config.yaml
d_model: 320
n_experts: 160
d_expert: 224
d_shared_expert: 256
activation: "gelu"
router_score: "softmax"
normalize_top_k: false
balance_loss: 0.00421
n_head: 5
norm_place: "pre"
norm_eps: 1e-05
parallel_block: false
init_std_qkv: 0.0538
Below are experts of layer 2 (counted from 0) of a mixture-of-experts language model. Rows are named router (the router's row for the expert), up (a neuron's input weights, with its number), down (a neuron's output weights, with its number) and show model dimensions 200-239. Each number is 500 + 40 x the weight over its row's rms, rounded and kept within 0 to 999. Numbers have three digits each.
After each expert's rows: a language model's description of what the expert responds to. This comes from a sample of Wikipedia text that the model never trained on.

# expert 11
router:538446551492487492445529522580554451558459550487544460491481522533470513462486475466483498482486448469495523517490506553
up8:498545470583539477460512499467388487506479482532472533461442447482564471484524494570497489522553557561496552504535521492
down8:495564553484537479554485428550536545505473443471461521527478495500508489513562521472465473527405510492476439495520499514
up9:489526561501550511572562533479487496486491427460518530531544443544503554464598514466470480472528485540501501504544525568
down9:556503485512508510471449518455520509588432508523516520458487505431474481530600481518462476514514501423515503578459557522
up10:538474529493526560565467494484460496514494601517495502490484473504477524486451441475477521535527517607500529516514498515
down10:505546548488465494469497472556444408469494535442490504445498484423500488473519532472455483505561532404468498526519468507
up11:495507553435545506409439491422498551458427549499487578512477525518498436531498512525498455567477490490470564478547505467
down11:497442503472470548522543521495472491545476523516484467552473503473489543480503494431462536482515459466515520376567509544
up12:505478522453557457452495521496476514488455533533519556534479500486520555495522446457533494574464474491503509442508504508
down12:437584564498530486484460548442473418571552487484419485481502506444524542506463468527521495491424546451525498489495412517
up13:574561481496509509462411511534453511500570452475551453410443488463475522442573531538455482562572496476500437472546415444
down13:527500508557602510485484485456501520518519556506518471481484482540526534478540434438483484531445485447441424507506595568
up14:471509525473546464551494597556509470541498536529507493519472542514534453485509549512483544532501490512522474580506436533
down14:538465529493508589451468480539519553462553483489581540481480522491459504440489478598526485501521496465481478489506480521
up15:495534494516507532574544486499492476441450526447548535521517510539430515465530598563520559480457495480479524483451459510
down15:495414545540516514493491463520491480536512534425503479533471482526495504566465487435530562522506483490472482507470462472
What it handles: Mixed table and script fragments. Odd tokens in lists, tables and formulas: year digits like 1950, colons after field labels, Cyrillic letters, "of" in prose.

# expert 25
router:496547446533555543540568567537597471512378529500554425488516538488497513487538528498469499496462509556532529495495552456
up2:517509464530471456533492405623442558487516517498545521468552518507547508467483493473506470456434542499476506464454491506
down2:505475451565534456491472453517425607508518502443519525543483576496462531527501451565499451467571451442487467422497482598
up3:518508452492506428521525503501464457543466489480498399443429493529510482453503558502474452538487486495519480516497436460
down3:544497527520523475575498522536483562490524505528445523581501559501552469607469479502497573537535459507448480445518471511
up4:485568555510546524468553505455523463533451526490539564421491536515513529492561516441506527513476544501516484523508499517
down4:458471614439479516512480520583538461492476526425491479482490476489446424490510553493504503475484472466510459462524492477
up5:519564521520550473487414468534510516466512492496498478570507461497499422495534503487483487444488463537479452469501463447
down5:504608575479432424511481514483485549512557499521547489524601453514527515517462458501538580472591464544482452481516438439
up6:505491545542498434502482530543432545487358493540472521490510610532524503551444522559475467473519444537477501541520468478
down6:528370488395515440476472494453557526467585506449493432450516444529484475503521439508469445462562513472534513482445549535
up7:477487510369515541524514503499440543526523468514528509520396512512523496532602583485567514535545481463489502546504529539
down7:476486485444466469504484524463486490475588515521552525497514565501440480491516540503542483500541470588454469513504546541
up8:513463543505465505601477504538519491449425531553471497482480545524508491518541520524489532499615528498504554587503535541
down8:473482481507457487432455503430468570469509430453498492535523499478442542554529520478537494556474456595508504496452542531
up9:476548534469495460522486558481470471506537519464575511498584529543438483468493436464520507577519478519509601501487503473
down9:417454495563494416529470463518458406583439413562421538496486462526539594456487518480510497500462494480434481420508536484
What it handles: Music and media words. Music and film terms in album and song articles and review tables: album, song, Music, Record, Star, Nominated, Label.

# expert 43
router:459491447537510512470453471494456517539492476530486443476534556500503479497552626583509527504496501550502554530615469494
up0:533434524469501400528518479504510495497561464472427548496502478502570489509585512501522514510547499507521587521444479491
down0:538470469470516481383521521503556481496500465466513577536430520516547466465505505520568473446475484508543554490555577529
up1:523511442502505473562476571468580531460506532517514553519532493535455494510472494457530479537490451458473495447434458505
down1:444505490502495476519419428509421456543460508547491485449518441504514538489435507552516528475587513479548566515533486555
up2:476465447595556492498528446443568553514581494514499403510453553482499452515462460516504506518503489448519562470468566473
down2:513522525495465532573489512586486488537531537505492549473496525520513553499495504503485511495536540492454505520483440484
up3:529534485526449483547549461536484486511518521472487509537560520452496505516551550429498554505526476501512509425486544452
down3:460479547465567482491521530446469502496488537471510539440553480491571486452483475563465523500531499455478455606496459470
up4:483515470439540448503426539503453508484458467542462580538537559491540486451493441475492474486560526486505463531495581533
down4:530483464562456440503509525531557512499506488447460521544504444555515509554487512430485518472524475463496518484418473525
up5:507535512520565521482518422560453506512467508496537573469499489513490529520504584517513484514531397599496448513566568511
down5:470478554492449465464467553467568498505420461429525398466492521465512477498560490472486522512535511482487495461496537481
up6:501451502520476474544459500513488451522479549512468480482500481491535522485431489501499488497485532472505429447382573482
down6:518544484472465526497510497494495555538506478504550457433567465504527547535499483490452470473533488567466572507539434570
up7:489542427469534491484434462515568524451542433483519436543506436511501486483496422453499518457506497521517478557520519474
down7:433460547534522492542464480506428573512404573519472432411482516495434508524518535549513535503492434432478475543526493489
What it handles: Line breaks. Newlines ending a sentence, heading or table row, usually right before a blank line, a section heading, or the next row.

# expert 60
router:534436530501469453460515504543568472542496526520528445512471520495438472464493457468498473457500481486500549514476494533
up6:454534510488507571458451416545491482533493485511623439557549541554499457478491495574469479479530537443472512457528459477
down6:500571476433527452492547442571507529379507432472440515433490482492548548556516480471523491480515461531521457515508495468
up7:546504518569555539523498463559529550481447527516509487505550472462478470475517508589511520474505446469512484425545531506
down7:475520418559501584505457516524433486467543523518493447444485483473545519498561505512580489581500476501556517472525487481
up8:536527510515404438518497498512472504473464537489466454489488541543509558537456525473463510524503552452509559527526465454
down8:468401484477494540514642385464477484558514481589514463458532509473504525472509496551530454537440484442499505441510505403
up9:532555517537443433532513499498511528522535535524524425509511418480489458484519593530463454461518483523531431498442466433
down9:521451546475506554447451502467471422473472451484472597569479529453508550475510477402514598568457484472528549465530492548
up10:460526517485461478519564457478530551450477460467506464455485496535530425539435492445533463476535466514491476538500521508
down10:526568502518584473484440449482516563551476449512415545448469476504508484495486443540444445461509471526495555501495494535
up11:539446523474539474504486536556463519495486537469423526556466457474452505476423498506471467568467506541526528549505519460
down11:516481505509501548478524460476494446600517497397520520508483475483529542520480539554422448441495557471480508469458513565
up12:517506532460569522572548462557491471542485482530546428483559529531500508525450516441527500494486485452481528506563527519
down12:494480511509419484520534486446516438513626499555475510497458502488518443479574510530597460601462451556507466503545451469
up13:547481474490492496464440551538505468455548465548475485492508494518520445495465442482461548516530543467542517488512584440
down13:494519484542515499539502441508495495541462623452620542561412466514478500531425485467467474558512507495451514525504489503
What it handles: Later digits in numbers. Digits deep inside years, page ranges and codes, e.g. 1997-2010, 199–239, P403, 553 chapters; also a few stray word pieces.

# expert 31
router:557467439493529543485511579505535485553397491517518499498467523489524491486554591480498484487470457494509558511564481455
up0:504549540543549495563461517477560603517518506576438470525408541530544500447507576527490532510504488497534424516463542476
down0:491476504478583559449455490462463534526487521504502470515512479530477600470470451511477518532504504484414553443492494514
up1:503493481578476581490472465509422539548406547445479468462525458485436464486496551488534529482543539477491499437527447465
down1:485536477494475516554490536498568496450476484496548514524473510455528540526446463429543571564467489471499521507454579519
up2:521482499503478466494526540464507500443474455516484466529493582458553487494444548501496463517491561493514440412501520556
down2:527525453506513497505480575517539555429506499457469506560481516533471511456582487521523494474466518499443432467514569514
up3:516501532568538549578551506459557490491549500509592473496464471537573492505543473479484506531527535474459424484439534562
down3:510441510529536549470488492443555501559552467501492464454532549422484468488433487579510555453459418566497448515460453500
up4:506506544538508523536479452443468496521521540445490543475475488470510534487541559508478495504556565553496530527445501595
down4:476449502463556462504467546442536479586459491486530511516508506502476554506454561492520499485524507475472470491489503468
up5:503470452544508550457556422489486479474514505527546486498520579537344488471500485500501444429510558528477462445521550563
down5:547439445462465414470468563537521434487518536524499532457513501497530506459537511469515455468528469499533479535518505498
up6:516508488530588496535529506487440496528518452434520474492535471500502538501554430559484473505573470548473566521525487488
down6:500525521545458493488447569522549557423526427479526515518447535494571502464515467449520492513496473540463497522459538473
up7:512507438493529489525524496488442483516421518421582559465468523470503506517490533479491512495505457524467587450484436462
down7:491483472493536443519556449528530493548448563486493510473503468461506475447558520527485432459517441495519463496497518516
What it handles: Initial consonant clusters. Capitalized onset pieces of proper names such as Br, Th, Gr, Kr, Str, Pl, usually surnames or team names in lists.

# expert 21
router:509459538494486483470552520566526384570468505471527444499520474481485515521480495477504487476498485448488526514439524541
up6:452465498493574543507457515486544420507515469510474480445617536494516458478533516512524514464478572512524455485528563524
down6:453492419596418498556536471510536480502475541433501525486551537476503553547467455405430537462521476491539520515464508584
up7:512494522467563575486457568436498509466486532465465527451521472465544430507517481519483528493606491511543479510483555579
down7:468377407472483473491604495552601484559462431482518478519530550442468578423508546553497500513510455519486421518534506497
up8:513445493517491474622482496496418549514544537474490463480513506474553495565467464457472472478493485449492444520487517470
down8:426583520565560530490471497445524458569525468494469524443540548518563443467524494526469367573554487492458581470504470477
up9:497472464453533463519514463499481505522520533482502487480512458450507442485473544542489507511467522585465563514533517503
down9:536522559430505510479545471420517520409462457516517528504453422500538472487580509537567535553530441509523516546563481486
up10:490485572505441432454546517463474421471543553516462454470599451540461465542490544556467548469489451554511521481463486473
down10:475474540484493455465498516495536436456546544511502531461499499529582561520485438606463464554497543553495582525430480525
up11:496462445438483517544532499498488511541506494508451531527490478495450477498503518582489529547473547428518407483477523453
down11:454500512516431520512520488444463521486552535522479414486490451438513510506478485482569427494488522529535524498492534520
up12:472476446436404531553541477525451496520494525541528540447552524522479546493481490512531508490532479443550464549475563490
down12:519526552576490529512472454450538561497463488504478450499477467569545510500558498476451569574583559519440493437484476434
up13:459500514586502470460509503490467490488496574456495566480509554470556504512471542580506517558560427526530557469545488506
down13:537531539514470467548528520594487467495496446502523504533491499513511502431475582544535471419459589512537479507501493576
What it handles: Word-internal or endings. Mid-word and suffix pieces like or, er, ar, ant, ist in long or foreign words, such as Processor, Minorities, pregnant.

# expert 7
router:526510560502481483457522514565553439579465528478501459497472525504475485469483485440478537490496479442508518492471482516
up0:523492527544507500420457480447433526537579540510555463475492511430515506536515530552545447521524497568465503470575514474
down0:547438461566470455506543520509501517542448510480485512536499505493468453466497537536516478493567447506467446450519491440
up1:485509537442534527547503507495503535491518440525520498471453543480489521489492496605506527508472476533527403447541512482
down1:491496478482423504569505516555484408491537421496449488536539478463480541479445461543469484497502453505505580434485474433
up2:539446494453530531509464529460495547421472459454511515577442560460515408542490562522470476543484501504476485457495509491
down2:553517495431509503476486572517506522531483512542523598482493483527528498510514483479470538530517481498436414443501450518
up3:432511510552529471588466487472483453467505502439545486460523526440477514481485499493534460523528478482444513531532547471
down3:474441579467461487467502550557596467496541496471552460523465525459460480457507527498480538484541465506545484501508464477
up4:469524546552529472515466537538546445485411481531468605503454481510436478515451500557521451459470539564531580448504507551
down4:488477460496456507560462493485481547486475513572482530494469460492597490491491440506507474516535442446498522482530418496
up5:540525493486464524557444588492532459524528529516455404464474500477440530525476565529496530498465573566540492441451545482
down5:536489563523570521475438483433515488512495498497525527490484545438503557469479557501539542586499442510494527528560489506
up6:528569534582505462466482435499523509473554531502423516560528427480488515470495531468497524531503514487463524436512500355
down6:503434428502527486587519481536538454484536543509529523473457498509517520482526487503515477497542476501489479503527525595
up7:503529542498567494498554467446449561574558573536376588532433454509479527539437501422521498547520582586450499543488425540
down7:511457481504479561509590432491431449507521507552552494470507491545502464495463433425469468537480516518610490565487504498
What it handles: Opening quotes and parentheses. Opening quote marks before numbered song titles in track lists, and opening parentheses before chart or abbreviation names, e.g. (Billboard), (ERA).

# expert 55
router:543443529515482476444544499552554459568458558482514431467466522506477500484502484453476492477474469464541531511436523525
up8:524489523466471544456509455464526533474516476515540532551460505537466541513493499522495487486489570564464522385478475500
down8:476482505474448489453504504500505451505476432501519488514512544453534542533491437491490418489514525517502496476441465527
up9:546502491458539507473469507469491507539530519506511462619535475483452437585516554601471483495540458491468499467519492512
down9:536440515483506477515511451492491461495427474465519508539507536479476550532469547543512555511548426540512510496593613511
up10:519514515467550475465403521467470520478507501542567518507496443478494504514469494620549486539437504504553529529444501501
down10:557571508464491556471524413536427488534552490534606551549530548470564538547498415467455434544505454499475465461469460564
up11:476461484501465576497513509508478520435538508546503563564463466458535501582528513497532466504460469580507469484472535493
down11:542519486430529475478573478484530489443554551455480461531491529526425516518477485466492529462504495576559401514531498508
up12:481478485398446410499492502459407467444471527479486433565530551493539510481532553581504457512584506477505532531478489446
down12:522509475482491532562501658508600528487543487478512465463542466541492471490561533454523520445512531548408543548546468465
up13:506433535545519611440504515469461497447452493533445566597596497499521520484451584536471518481433449532488532482485447508
down13:484595489462492498444541516531534516469524450512482523481509462512423516488563540525534521496481496532503508493518464526
up14:530496576532469506510501530438444531459522526536481464443492490509531515500547454522524525510441515489552472497520546437
down14:480475489493522535480513514536531522485445519492497551590490562552491504528511579567595543502444511453507528594533528485
up15:509529509576541527493458515460558548529527487512584488567421521500537512480437550553470514487457438540518569520504484438
down15:531510461549548523468515548520521479580481449485525478522507520561471486463441412491479557513428515515411493442498525542
What it handles: The word "of". The preposition "of" after nouns, as in mosaic of, husband of, years of, plus spaces after dash-filled table cells.

# expert 36
router:490583438471466521457515532455526535530556517545453473499541505479540496496502490539488514546455510494503555539520510492
up0:523459547480437497501533465524429472535448506512536445524525565513467504487519497462498536526548479490494558515557440434
down0:435579427412568536499499548507447518397559565484507487504568489487522451538472495537563450502496438562522442483489603518
up1:458476489542484533536491490506488487487509487484564491538498514493523516531416485426477575560377537523474453567512475421
down1:576483532504446466512509507464559500449441520510456576498457534531468546494509517548469433536526457549505493474470479518
up2:480527479337499530592479514533574510523452531454536557551548534474471521460557489502512458539536506554525482478450474569
down2:515580508568516463473581535527488489398519464529485498550434465494470553519448486496507456487454506516479521470489500567
up3:491489471551488526502489522488487431447487452488486418437495520534433477477489585401525491516502462484507518538439464510
down3:497512478498493479491488398469483482583515534460508518460480524575587466515482500490484538483511525483471473489440524498
up4:470517524523566516500476461520533474509551519489586567483559499471456479475504587527466498471538465487487453430502509517
down4:502448551474442434504472506513416490431590467512503514490536510558535521550581510478504521524486558462498546496524456416
up5:507473515441510458472508423456510550526548501484568494490519516522499460553492524476483445527558526516473481518503496524
down5:502545540578429450523470558501559508499572394529516549511503476492575530460551517464495544579527494523465526506519533511
up6:519539533542473503483484476482485498509504502474469494499503451494549488541462534552488458567574434479510468495454533483
down6:577444488544449490446528512538466494479498480507520468476508492468436585461483443464456533534458527442452527520555460482
up7:478498467489513504500543451491512529492439573454429560469580533481504449510485568469457462452481450518451545559455478426
down7:482579518474514515437565533456441561528533485489503490554503501535491488475442477454526497500483541523545452528521535474
What it handles: Family, place, institution nouns. Common nouns in biographies and place articles after "the", "his", a number, e.g. children, parents, family, village, university, church, species.

# expert 58
router:508583398476470533547544507583483528505474506504495512479458527470492496507491515481478509476436554496508517432464582429
up8:548485588564439562482501491497491503494469463407419554438529469503518478491489449530490531511526570595463519553531537518
down8:460545456502525502441548498587489485488493556522509445503422518422452507553527579538596465548496522488522495457437501474
up9:531500542541484558542504503499500514555517585503534486461444512553462535480546529539516526531602549488436611505518485455
down9:498558466478520574438473542499479445461456427480541497559486453431460442490499400569487481502551481442537482522563445552
up10:475535432543484403437439521418511517455435464486484510499495442492580478482512491535484501494507506526479432513524385514
down10:454529561474557483565506472481502491477554513551499431480504514548423522515578509482477590488587420495524489487528454494
up11:487485497562474455460550541514451493561442512458516532526464541517585495501486584499479525504562478470468455443517516463
down11:532524528407516516463507488542478500494471513429453462461467525507434480476448455481498473467530440483563449504521462474
up12:501499503551504491502420484487509545528482514422544488547491507520522469547525522551479523486474454589498471527527499348
down12:595505532543442466466554468518497483474508462516498564462486554468526463448507492519514487488534484408500524426486494531
up13:520495513542524468467490600509511437409464516504522526483558488532464502520456480520484544463541517495555497456547452486
down13:528485498511426462536466535497515484518468451505554511481474504501516508425583530500512585478516555547484463490456521511
up14:479515533554490492547472448506460538438497470527472544488498454486508456567565525408526523550507559467505420444553506499
down14:496495500525490462505496501486473508511492480473477516403486527498516506540422477474531523464507551514459514496539497515
up15:451508554541505459498464539516538511496456436543515392512612476505467508547571532493490528486491454561517446492452422554
down15:507508508534476462607503575463493490518465482479546568503569518511421467486492490483489553508433546506420524511528487489
What it handles: Plot and action nouns. Whole common nouns or verbs after the, to or his in plot and review prose, such as control, fall, deal, story, award.

# expert 50
router:565450531501503485454549517576548450599470552483503446506485516499462523456513475444492473481485470470468533486469512585
up8:534489544486491591430425472526487504478466544493579469504511571517498542455477608491513503515445442478468506440509538430
down8:466481467543452515570460485547501452530504537547534550498468469536504546491440473467574493467474490496530449500491567502
up9:448471537507592473440536439550481551455516489486484550517488513477498471513491498444500488447468419529534519522520471476
down9:534475478569430460440578466479511535560512483483499490441507492510498487481533519540479462481601498535502496482458473544
up10:498462492453482518497448461494456477470538593489562484578441443521574487518506501468442533530561454503499420490589436541
down10:520484475478447534527470487560444515443490508562403506465440499482424512557516501532499503538506516438534466448442546437
up11:530533431484469483473512491536515513496427537514456536583464426482461504509560530505515515529517445545501495417476499555
down11:571509528559532455502556543489513446480468414568546542477515529535541501484509457546501517517463438465519482467486448478
up12:491483556440517446498476513494512543449486511529558446449425495517555490544497539523552534484442525531467529397508520518
down12:513461482476385455480569510419475488466505507512478502433502458507509532516498495524548534481546517529502518500459523511
up13:492452479468411499519464562471393530518461513466480509580504374510468490525532533484534540485513458519438501594486501515
down13:501511485418499549525505479417526540532540503507578467467506488513470470473486473560509559474479493545454546484578494511
up14:456518541527582544523498515447451504482447528558523537507462571520492504440533493507487467510570523423450474485534482460
down14:487480434548481508522493425542581543545480451500438547524497443527507554534491498537493530519515508515512502565518479524
up15:480508444471559471429476460538494548491510479522502475541510492516495489547533456578522483494585580557512406481488551437
down15:539579513509422524552485487528539519443504516484500535510406464446488494516541493548477550515497480467497524517576463506
What it handles: Election tables and fragments. Spaces and digits in election result tables with votes and percentages, plus mid-word name pieces like Min-olta, Vitebs-k.

# expert 63
router:548442530483492484425549493564539449575477544494525490491473548529466519473490500447486493484488464442494518516473510534
up12:496520522609529523504447560491491528529562498439457497504507542554538474494480513482499541526454547509450484512440564526
down12:481476576479464458502458493567495471498533505502497504486504505502493529514482522501506500529483491463478541531583579556
up13:476487514499473522563439545403433544472486435461490539463386519546398501488469507556471456514539482518508466504418499531
down13:441538557486450444469516479471493455456501510560473567530439527522584490502478485560491495497551526474581530499562498511
up14:480555533574468498525509565438478538456467550543522473526484451451585544496523475586485522519474513529485458485519512526
down14:543516501498551482566526481466518525436503516450465481499515508510480457454510569532443487568525577471530387512456464540
up15:489494513469417449541474480469462514478496543512568474468577551494533537484499423409442503570420519500492486513521532413
down15:496475567495519526460541511552504513481486501516477525519435537536455544529463547419482512508564451512498448494517568504
up16:516497500491490491548547468553539483468523520518426509441569586515530457478498514490531526509535509470504543540625506540
down16:510479559552528516572510465521475431477526521499506406520523463556482546459477476554511495499523517449468550512512518513
up17:462489513534515533485474463486584439485458536433528450491530429521425524496506527460507543549484482492541488509559523569
down17:467536426487433481427582464445549508462436492530511520534484482461547486480485544502494562446564495480434487586545406506
up18:528469399473403481505503534462450541530482556525521481556533546523459459467459574497549505507494521490497485447516449493
down18:445536476523491504489496482452561454532514510435437510596466473498510496473405539503475514479484491475540512514472468546
up19:504533469496481523514487492418424519483483484482556590465470474489397465494560503501465516509489512467477554533433430459
down19:463505518430563589511491500487550522539476573515408463452477543509470511474532556497475444461478517551518573443424551499
What it handles: Name fragments and coordinates. Pieces inside surnames like ist, z, ack (Quist, Niinistö, Vázquez) and digits in coordinates, catalog numbers and stats.

# expert 35
router:480493538500502476436542506568560454552496535493496439473478524436474509528468463466457466466473472466533534525446491558
up6:551493410518525533457498529467511456482522509509516457531397530496478506495539478554452462552479506539508486522482507497
down6:403474507563487565493433503546581469437443570535508440460491447517494482504497439469503516448468536497548468578518566534
up7:433520480442493506607531444491426531479486504531524468463500487533476459482516501498460496516579486587491508470554554489
down7:495465425482536419469437553503577459522456518429451531469442552527523550447518487474496549513516567492502514449546455551
up8:516454477534501514445599466519497512486502532494442514466509563463472536475551529514506449487549510549547485513560607487
down8:494482536435568539518437477531533444590458534379606483445499491522557490482516440491513548499514551508509524449463458443
up9:501492465540600526489540516503485487481551498493529429514494451508589414489517544484466495522512458538505538542446516502
down9:486495500475490489507484470451509468463455465467539472480485473497449450451490534566468469512478507500458447433532502522
up10:487460486399495560485483498469444478487507552446567497471435515548492477537546512536470544435438556506499513510490450545
down10:529508507509486479428535490485519564478551507498546477539470531540561536568521480517471432511458458507483499518465550498
up11:488470468492498606565569511496510543474452486492465423492502532464605515502496517485487446497457520527494521540464450471
down11:535483463524506509452502510519541514490435501516480462487491477476532505457465527458458514530539478449523528513543518517
up12:488551439525491585465477554453540539496518478491556488495496461481494454517547527531536463510513526561466508439467523463
down12:440514565505536501523515456498522542458527531499539527500502475531468482464532516460529550523526495463492411538500495473
up13:475565409632464529504517507445462532459492489521554482559498484547513483463539469485520489462478522513477503521567552461
down13:461482494445447526497516557502422500434520495538479511459464441456519540443491464553469493495461477491538481482434450614
What it handles: Tables and split word pieces. Digits and periods in results and election tables, middle pieces like -ro- in Eroge and Approach, and "the" after "of".

# expert 14
router:522494461519498453456539544583544424529559493503460524473527567498428510481567481452494478488503459432499579503459517528
up6:510548484496562411497492476532477559511450494516450540549516512546571527538453456598510510545574484478529599461585589491
down6:494488495570518537482445555551526549461516474503497479481504536459502532552487510483527482516446526513505433550486523517
up7:542538510503503459523507482513441487516532487550457504477500522534448529468599537580510514560509501457533496490527497517
down7:513437558439520436529483494457480505420518544445482521581518587527535552539560507553550503502528535543531552550493496508
up8:535521529480499551531481556544579480504619609431469524500461464521523479534521506450522493516463492502484428523486547541
down8:507471510448472513462515471486531532464528412473548460475483530460449484469441524499424599474539489504507526499484593562
up9:520547597514448465554462543577462463489595473492516468538507476483517493514472514548521473484563452422494507607446502534
down9:473552513432468493445511540502521568466477515514498517439512494478511454589475512498486492508499520440547430470508551548
up10:485511462419494436589505545513513489502471499422509476494460514461494444529497558478467495473487548434484509518432520548
down10:513448508563539495449491514528488390447476459546502527607581511481465504530496505455447406453435486568516533427507512554
up11:482489455530551490494481556471522520495507446424601514553532499483534494495429499476501509485555530492512527504557460566
down11:492514517518551469467583474498514548503443496524544461431453472543494550446499442435527466514461439470441584560482499466
up12:499432486405515509564572563420516496476477500487448532516506455514568464503605510572475457506536506486520483554448522485
down12:503555446540530506471522527592496504473541523458533555490494471549507504494526491532542483490495500499456533485530552447
up13:541569553457470445519574467491471540479504445462542540556549573455577527472552460431489539561474529480479472508544500430
down13:477469444535505573464443539565514486534555471542505459416508508532506468517491512527468546529458499509500547513466457503
What it handles: ine suffix and digits. Word-final pieces ine/ines/ina/ino (sunshine, Submarine, combines, Regina), plus single digits in tables and scores.

# expert 5
router:528521538561487496442556473485511501526588425459486525457430518517511505458452483508520479505434546499500514573462500532
up2:490448519494501439491525519438518510477620470542568446551528483464461484473510503500523497539410450541466420479590493472
down2:527470429456462510484491561591503479532467487502406490429498517533548504493395535522524483471478545495554570502487556462
up3:472503460575465465530498476596557503476509413491463549546421490475510486508554598446492516462519526456522484435464480536
down3:463398509536562509525439475438525532481470549505485458554529470453469532517570544458540498549508471447515508473529527521
up4:525449419511512485498481443604574540511425450546448532428497519520403423499495522489532537510505428454508524458463460513
down4:555526479505459517504449549432452536516482496501545466508516505482490518443564415497506493451482528481494499514467477511
up5:515539449449515483522452535555570529473505551469519440472478518508418481548536451486489493453555506499505563495509494441
down5:466481435497518496456515466484487518479463488504537454413498539481506513483460451474495508551468527468483447523477466511
up6:508522491466557495452438445513553478526496531460514398460506493482573474523452597519529518440413488445543481489514600465
down6:556460503542481478531534470419430468568496503502416519459441502561523502578563529459487499477517495560444535478508453466
up7:503566553481504501484496532478526490497478412452448516482449453457534533493480435512466527505479451600525556575421478451
down7:542459548502512528515475485548438498489542519520489450486491430492526491413431549452492568511501532545496479571554555595
up8:490582532552475537438523465523455524513478521484462521458460459495523488469473469560447513536475600514497529522520515459
down8:554471520523494481411556547446477498537509458516488571445468502511462453508535511468547517472441454461550522515544521516
up9:535472497541406500500422451574518531546547522533488512558514446467437544546552501536527499469556411470441531564493516476
down9:498482501478463448481469518536454447576515499502434493391509547483532524552451530567463546485543597515482487473475530512
What it handles: Percent, money, quantity nouns. Percent signs, dollar signs and unit nouns after numbers, such as 10.4%, $1.962 million, years, times, votes; also some general nouns.

# expert 3
router:568498489502510461434534568520534489506477506490473488498442468534437555488591476441476472474482449469507489504518453588
up0:480512553495548482523483597472394531474540528501474512514502477476515464530435441556537527519561438518549441500530445518
down0:567571447533506471471533511521523472529476442531558474430557535546543448491452539481500555524489529463471530548535485438
up1:511529498417546518490479519594501488458524503475474478512461412494514522524520589439522475477467424458516531458509483469
down1:516541459504477518487507550549427480476518468436574545461516458539542549495459540519462481568512470437472525501467504538
up2:500493556500552506416454549511503485413535514509495505469502460487494469489480607493511531501620501521512451426490515477
down2:467500548456527513499478536443434496457472471520466479500526568497534441445532452491493483532554557454495452543520524437
up3:529492494510433568490502510478529519497546548523552497516502495463524500528484496531521510508445520518523468493456442544
down3:526522476528470506497489445537540472523476477505433429471461555505468488430515523549574502544507525515526495489531509473
up4:478526569540502500457503553413487549550485486473551553469539460517508548470524492509507500484422506469477508563464460504
down4:510529494475443504541526477462537513477515493545559516523550513600505513498495453481539475406478503511484498539567472521
up5:489527501450490526468508560501453490504500501493427520555559469515580480557501479512492472529446533518502459433476486479
down5:501511445401528540457495495506527525500514450509550496457514459528511580454444501531503457502505516485526535548535539523
up6:514474455453528457475491563504450505507481526527531505505434515477543496472504584392465532518588563486492447460488489508
down6:471488571498518609483509434471544509497485476445478483590447445519507473537447519475475545474487550564507517568499491584
up7:475516501453473550492522490560479533482522542542517534490482455550498491532396502585535470504428500552550439510588526400
down7:463460519566536475510541534508402484570533494463506527498507569484508516532548518536510508515548510564480496535539577494
What it handles: Romance/Germanic name particles. Particles and function words inside French, German, Dutch or Spanish names and titles, such as de, des, la, von, der.

# expert 47
router:510475490441494481473496461445445502484528448522480521453537531534624500492426519498522484480523540481521489550527446524
up0:471565438541507472550572494444443544451496453453494569430545428495484468493518598541545471530454523475525455535513493462
down0:506569513439521530479476468515503590544534548552523452550447537515472485518435444522481576503523537509517553432487513574
up1:510531539514469554540467490497448520528553447512479487488467466490459524480546449463488481479417506482500504483483439471
down1:468495494481421453557466526466508513470573522467505430555491545486584495491531566535481508541450539535512515508520480451
up2:507557509570409569526450538534443514508498472571571475503510466496438448510482461541498501530499423541474473571530469534
down2:520507461472591457512527478481501474525479482457458500538563581453547504502482575488555563528529477469448533485491520521
up3:476539500526484549575484492479470523493465475512513494538516471532460513491526456499478493490529547488486533547482520505
down3:536441541556493522516573563485493493449481535481502452483486531476506495544483431392479474487482498558510411505446553532
up4:467494495429491545527543478536420488499485531485502468525473494511526498521515555507482519534503464518534597415503489383
down4:457467479489475406433505528464604497508476508444520541533497554500540453540437493472482509472491549446502500504604461478
up5:456480519517527534517513459433558456524494542447517492493496520499507502500570542493525467501466582526514520483539547433
down5:520544599539462493532411510478466527429485500552506498514478455528538510477506436423520442491488490550484488531474435519
up6:473563453475460436561506512477533490472471486505492515517434504519497526469494543546525532487424444557479503472407456511
down6:470483509503607530545505547521537500439553475465515466463502501507437505408526505492496513519531557496538582501416421512
up7:514483512425483480473602460507457419509498535520550438473513485466510488518508605466492481487500497570465533541566516514
down7:499528514542530478503461591512475518517492484492487486532479551488555501439488507542483456530505501452496489450496484532
What it handles: Sentence-ending periods. Full stops ending sentences, including ." and )., and periods after initials such as J. R. Tolkien or Daniel R.